Below are experts of layer 4 (counted from 0) of a mixture-of-experts language model. Rows are named router (the router's row for the expert) and show model dimensions 256-383. Each number is 128 + 32 x the weight over its row's rms, rounded and kept within 0 to 255. Numbers have three digits each.
After each expert's rows: "mostly gets" lists some tokens that are sent to it at least half of the time. This comes from a sample of Wikipedia text that the model never trained on.

# expert 36
router:134094103158105157139150109099111115120122154160101153114125066182168159157079113101069096087114087108148194151089103125107093127192169143146138165169115178143099111142170056164155146090140116083148112134089091158190170155089107098119104131112080066121045083119173126134086054131157117091172186097120145126144101096136176133107186124138052175117137130108184151129123117132147112145135
mostly gets: " A", " B", " F", " G", " L", " W"

# expert 45
router:107135154119166113127203142074114091084091167132137096141122103120068088195126092118120120099125145116116200109085080092140115102136130131110096179112095105113094113067123086115146080161181124121152157101106115119094111092133131131147099168162141145154146100053145161125148121140160153117104087042119139117155141139126092083136114158142187180142139116170144140121201078120128085136143
mostly gets: "|", " |", "==", "\".", "===", "===="

# expert 21
router:134100145117157146128129165105123126071126127098153132136171089084133129138080089179125108113090107117132099165152159125218154098098112156115099134113160131091080114110093108143144162062104172113171084152090134138138121174164104132112127149104099138128102115142163135112090135091129147182141105098118133102150126163117130066112133121115137103135137119142137187147069137130169144065126
mostly gets: "\n", "|", ":", ")\n", " September", " November"

# expert 39
router:154112154127135151106096134103132175098117110130151153117116143138117199105167097160134124163117134081120148075143163134086139100108131146124086120109163128147146092096120112123129161241103126120154166171156099127086135136186105157117148132132148104176152093113157109079107155082123112126151162065113200094125073138107182172102136109109083052143161139131089087134107114087154146063114
mostly gets: "\n\n", "°N", "=", ")\n\n", "″N", "″W"

# expert 27
router:135117063123141141120150167058087118122095153110141118125123151163136091114117128107122148100098141126101199117140092055077117115128135162134067154130117108129111118112090085126132094131092086100082162153129141123132120075033101157150149130122134176209100088117080148108162122144143122146100057066115120180149109137094165068112160165143146156091162123116140065105168102122146104086121
mostly gets: " de", " &", "\",", " (", " et", " von"

# expert 47
router:096160095120097166100143150174165119130135141188167115070127097104137061115072127100139106099087126156118120174152118139126133120171130134118118136146106107196157161180125103167124135168110145112160117157180146136134170106119110136095134113071068121178136114140111099100155180106158169108151120051107057180136127080094110102115146162128074185138201172143108156155172127161112154132083
mostly gets: " Street", "ley", "\"", "ville", " Angeles", " Force"

# expert 8
router:079109078193109142080037147139079145132142157151156087109093156130148100109121133132126106045168088084106169195146163096120147139145142152144124155152095097111122161142128082127113159106076133108111114132171104154141130093135120108063110155133182159158147151117157121087142153155109115140156134098115100139113125155119112132103171143189167126097176192174105122156158183086137110126088
mostly gets: "′", " (", "°", "z", "up", "}"

# expert 60
router:196145144144110128122126126198138134165173137141146155134127116102082095143114118166084098113120105117163134161158129141121128129136183094145119120161139096142159139146062156176106160105116105138098168167156111098168148144137155133134071111093149110102169121146159098152033037125124076164141108168061157109149062100128153143108161125124078117116172133090182086186138113133186150127153
mostly gets: "4", "20", "3", "19", "5", "6"

# expert 61
router:095074176105146091096108145146146137179112139121132173157079075128143149132113112132120073142132135147104187134140129084147068187133171112136068178222097166067104132131077103120099053146115122158052103114139153155120100151139071140044064144109111140128156108150082115140108084134148049141179083105123126134135138113103103115154135108149126165136176149182123103119197129179117189065096
mostly gets: " up", " made", " used", " out", " began", " had"

# expert 58
router:119114141158117099116131143164159159176159172126122130102111132090085088158102078116069088113116100060156161141095110102073164151170170118117087131216096123120148108087105062107126043181123130135152118074085159145132107126122095117061147103074169109145165153113148131133100080122139133080197083104124143132123145071079182115131135074122126177103133129122112122120137161120133148087069
mostly gets: " of", " by", " to", " with", " into", " from"

# expert 13
router:103159106124116144121065119124171150123053127171118120132111079146063137113083141144105139090117144118115076122128195111115159130189154147151147137137104099132101151138092105151141180167189120111106122118095122135074163092165130102068162126073076141150168057057094160132108140091118071162157141155200112082145074080112198127104120097108100135153115148186158056179067167094182159185146
mostly gets: " ", "-", "–", "20", "19", "°"

# expert 38
router:118104107138113124095080082122124073137071165158115093100133067154124151108159093137136167179119111135162145116179167099084129122183123180144115151134109160145108137148146114113092113175121176108140152108111108127117112097144080116104106116076191148179119122126118118129138118102139072139125144080108119179076109068085117115122123119118138135078109144093134107130169119116130079100114
mostly gets: " \"", " ", " '", " .", " %", " Apps"

# expert 30
router:152118102143148206177166121129136127093122123171134109142111124120115157135098095150079059106102148114175156133096157124155109146179175090164098171146141193113099180120206113127164076084119136136095127155132099094149108084114122179110115070136139105122127094134161116146150130115160133122147128128123165066201149083120131149127138141159107127103087150136202156140118148084147111144138
mostly gets: " st", " n", " PS", "-b", " Gl", " sc"

# expert 62
router:148107136110134139105121131133180080129094162158177179125137112104138101127107124148160142125149161127152138126110104077130129173168202091128087114176111155140082094081066103114138044182091111157089124088102098161107134151181087163078097128106153103147129099133089135083116098138160084162136105101128105184094133115099154109100143104186150110109131147117137109118202134151117155083106
mostly gets: " began", " due", " episodes", " work", " worked", " use"

# expert 37
router:099154128161152106149145142139180141099134181124106154082100171113105103152075104117127144156135123111123138182129116133179147097152144130124109143189076113080145125164096114133121052129069121161130136132144143087073120138162096092067131094128134105137153086118119189148105167110142107154157090125105162108139186088135178101097144092087178133153149135178234115132130106174099088059108
mostly gets: " to", " by", " for", " into", " through", " with"

# expert 49
router:099123102131178126080119086140135116118079156179104090096119112135151104171140102124091103141124165089155190152082143051112129106158102116150120172131084145105125106178102078135163104160120128128147171140166160141115116092129086103127085130087166095156123099092178100151134072095150157101129133141132164126114099116121143093161142079117186141149126145169142091109162082131219028145150
mostly gets: " ", " |", " —;", "–", " ±%", " Nominated"

# expert 48
router:199092083167111114167047133162175077141160171188154133161085121111125168140114130142072119136129103198168136132106122087131108101071151122085096127117132137114088114111161143108182117084151172171154096141176167110130167151129080148089104121138154138151191102141072138108086124128092115173114085171078195096136157108109165098135196145119086129106127145144156136159087175160146149128173
mostly gets: " |\n", " are", " s", " is", " were", "/a"

# expert 53
router:110128166103104143146140152221107098146106147160232122120140178122102106116077112135081119146120151088103208097129124126036092160130177127112124158160114079124095138147115125184158116167158110160120122123141122099139097143123136191110056131113066086149170079077076170145078084143154059116094098089141140045096084092114151099139142159117038133089147120142102111106179181173178114184124
mostly gets: "20", "19", "18", "15", "17", "16"

# expert 32
router:165097051085107141117161117130132141088090162144115073089103105121121025071111132106078145123073110197144104199124093111116146168230125103174126149141111097128128109091157096154111059125052105137136120133140161179118115122085109125116082157111095083103154102179070144128120089129147148131107107158131120137180076086103165116071161156147147133153149113152125165158112178177088169071055
mostly gets: "s", "ing", "es", "i", "e", "é"

# expert 16
router:176113130130136110109141138120110128110140136108186121138112174143124117121092122133135131094116141142102187123087139123100091107164159141113098132196113035250140138114088099181116154124168118143108170169084110160151165101067140137143077109128096129176139152078173095138073089092105169191163087135152143149165139135068139111084168153088163153097154150155118095083142175087140127135145
mostly gets: "j", "k", "yl", "n", "ar", "r"

# expert 46
router:159195115161124152132140167176132109086052140138137158184078066135092160164137178139073132113145171156079181086089098095086141126114126134141075148131061138121165131072163096105148136162187107065120159129117163170166098134074117114180085144099132103099126096143125095113117106119154097130110083124106112151092115139117144114124147153115116142164163111133113146076108127091193089157076
mostly gets: " and", " the", " including", " or", "\",", " were"

# expert 2
router:084116218161145116147118188158152096139158183136152137128109043079079070184072156159098113100122066126121095140126164123170147109132118164100108165182128158097109137078129100126131141080151166132069098136134117143093136118156096077080094135134136108133116106087106150160152146138118144136159090152103201072133123077118127025110112129150148113188134167137202148236122112153115110134116
mostly gets: " Total", " Coordinates", " Species", " UTC", " Length", "|"

# expert 6
router:132127136087151119120142122081144098099063131129217092184104089100090147158131158125177107128152102128114169075105097134137107148153155137141117175160086099177107174161117066170140141143111157116124131128107115180148174161137093132120167161117061197197098144103053179086137129076147135153107133065132042164107168112078126094103125108152139101155144126120090151094168149126086062156135
mostly gets: " Angeles", "ville", " Republic", "berg", " Valley", "ano"

# expert 41
router:154121135127204102110148151138135119144114151178184159171133078113120083192121147125126173147136138086129123151153143117121134106126104143152086150153119132106124206165190096185134074161146147144124134090115067108093186126139133148117133128105103112164116145131108091100133126128166149143139161060121098170150109115075116075070128072136107109137118169097210100132138110150114085137138
mostly gets: " York", " John", " British", " Green", " USA", " tick"

# expert 10
router:190129133135126163107110203126155074128092141108173137134092110079076178126130170132087177123117136120162178157140136100111068125111193109173112104119091016124109137124102130164107134185160108116105197123176137138138168117120114171130074174103140112132123122131130138158110145105163136162157088157133152179131123135066089116124181140112141139114112164131183097078073141180129148173132
mostly gets: "/a", "SA", "AR", " DF", ".A", " Sk"

# expert 63
router:175161073158119147127095185121154143122052164116127150192134094110126131155106187152044115151146145129047132097124139042077126103119123147151110130133089113124130144073175111119145145104166140040155224124112136141147138118069077128131127082142074093138131098139144094087120111122119095137139066101114082102129136158089164140126162118114094127134139124112114128079101150120094168179182
mostly gets: " and", ",", "),", " but", " or", " &"

# expert 40
router:049158167153088164127100129100157194150143105110136176181113165117114185163091107113099111138130064153077160147131105110142062146192209124127116148126102126057146152088125186138135158075094139125205143111080107113093137041094117054110162074098126089125137114121200117159173169127163146135195138106109188090152150109099138187065153131124110152106151129133165156199159161160173116176155
mostly gets: "\\", " Synonyms", " Phylum", " \\", " classification", " Genus"

# expert 17
router:102120131088160158131085193126138133126115123196124145142078120088137160137189133191132085168162094129150143103114159093114128120146169114198146139115094158104099136148169170140193076069139165135109151121208139147103138150142100130075050150085152157144146193090142130124056069132136052160150115195119168161086103088093124096099138153103178117119106186137150144104145128109158153153121
mostly gets: "°W", "″N", "to", "with", " MPC", "ena"

# expert 43
router:155132141162125143141141167119220115160090126155122187115084128113058072161166220152121107108121129195180128123137141126159141152184126162083142146162126160123117144131082085114127190157150148108085138134132118165100103085167082164099103111138119109114097075130107127098102093101109086152165139116124161131102148107142178097129169160202139085173149157086098125202117164108121097124158
mostly gets: ".\n\n", "==\n", " ==\n", "==\n\n", "===\n", " |\n\n"

# expert 24
router:165158107093068175108097138121252083091116132188136148119128134115167183128150192167114145098115111156124119150158098078139129123121135147169130146106133162145083142191153167161147054117112122101124133098170154105122172190137088149116159136060202090140105132060102112105139150112176130143122126165127112064141097132121131087110134177132146096194135196075181191183123100155167176089139
mostly gets: " FW", " city", " History", " Yes", " social", " character"

# expert 23
router:165167092079112107115131135158180106137141164164148119156102105113061141166142145124044110107118138148088137134078157134127123153162174111151101173148118138093088188149183132097111124111188151102139125121123132123121101129091176135171070089135109099114057111115148175138094088112140086080116149092177112169146101163117149180139161114140096119196176137096085156112162148115140115119145
mostly gets: ".\n\n", ")\n", "==\n", ".\n", " ==\n", "==\n\n"

# expert 0
router:140189073135101137147172141174134138143108162217134137107083091075149115117177126096146158100140165138192123129154161151096166141175066175115135118193144099175119133121151091159065108073057173156118078144104041147101158144076154147122152123133128094164108098121105140119099129120109139119155152150112122149206097137100146131082145125192094130166165191133117111192115113140069126054091
mostly gets: " Green", "″N", "%", " Ann", " Russell", "den"

# expert 14
router:137082193211148145151117148204107111135118205127113128123110096093117107110111113134115153098157069091166117150101176147134126088115089231183125166119106128150100112086183086119119194059131120170115092156145078113144172072135092123060105170097140133115111133115130090146110118088133152153137142111103161108097125160093105063129133105136095104123155107128171102200096121124135117135143
mostly gets: "|", "=", "The", "°N", "″N", " UTC"

# expert 22
router:200153165121136109137130090080102127153147152135162155139120156132113147147090151122150085111129105090143139109143123111092137125100123132087114147153078115160197139098090098199113150127082136150074180149167124127144102132099136158130058156112116117178126091135100114139105041103126052098104131051103140114180124145088153121125157139158100109137123138089107137121154117105188170116132
mostly gets: "11", "13", "14", "12", "15", "23"

# expert 18
router:163133157137110202108136144203158120118103152147171134164073097107153252125106115149132104144139144129151155167129139081097134135192139117147153184196123122127085179153149141168115074180113113111109149135142123092121148111104113147121131139149205045098120109108120128154122137141156163127154126152141083160170064156097143150090145123147084133156191145073159145138087130106150098128100
mostly gets: " New", " Yes", " San", " Br", " Green", " French"

# expert 7
router:150166121138111126096126115147136166109059156162158128097111075137135099118120134134090103093127132116182151153151124067110092147148115135127108172117132164098095078095128099106122136125112127134161091184146135131115136076153080188132102184120202126131089107110156051146081143120174139140143151082064146111159088122130116064157128104126160171102125132135146095145147109131166076122090
mostly gets: " |", "==", ":", "===", " |\n\n", "="

# expert 42
router:147160105139065178131066155230146151168106147110178158149093106153125110161099142151132128106135126146106178166101160151088133137187128121164117142178117054171117172147090145153103112050103102118124144089075092139105154133129110091106105103119121073125116129157137108112102139133145128096179103065137086067186110089098164088063134083173073108140205123113142165151126095141108096144180
mostly gets: "°N", " population", "°W", " tick", " English", " million"

# expert 34
router:189161165122167168097146156095179133100097184127111164156110127122103138161160154167078075071131097091128119151208140108110125093144074129183115139138109114134114140148067185107174154178152126070047143114127068137065151145135121143131131167112075147138154089056119129151071146106163138172158139180122168096146175169134155117119131159130098099181139159115222151149066130094151161039131
mostly gets: "|", "=", " Genus", " Nancy", " Phylum", " Born"

# expert 12
router:122121161157096133080098120115159107166121150058137128165098072124135171152148140183111139121154114155112152117119137100151174113201148131189144172133114114172069149150114179138082150059167147105098082071047068115153159127037142041132140112075099121188113123113139107087107164135131160090162202109098159125134118092126155134136199174181108101160214134127131181162144147131133098114138
mostly gets: " species", " tick", " population", " land", " village", " Genus"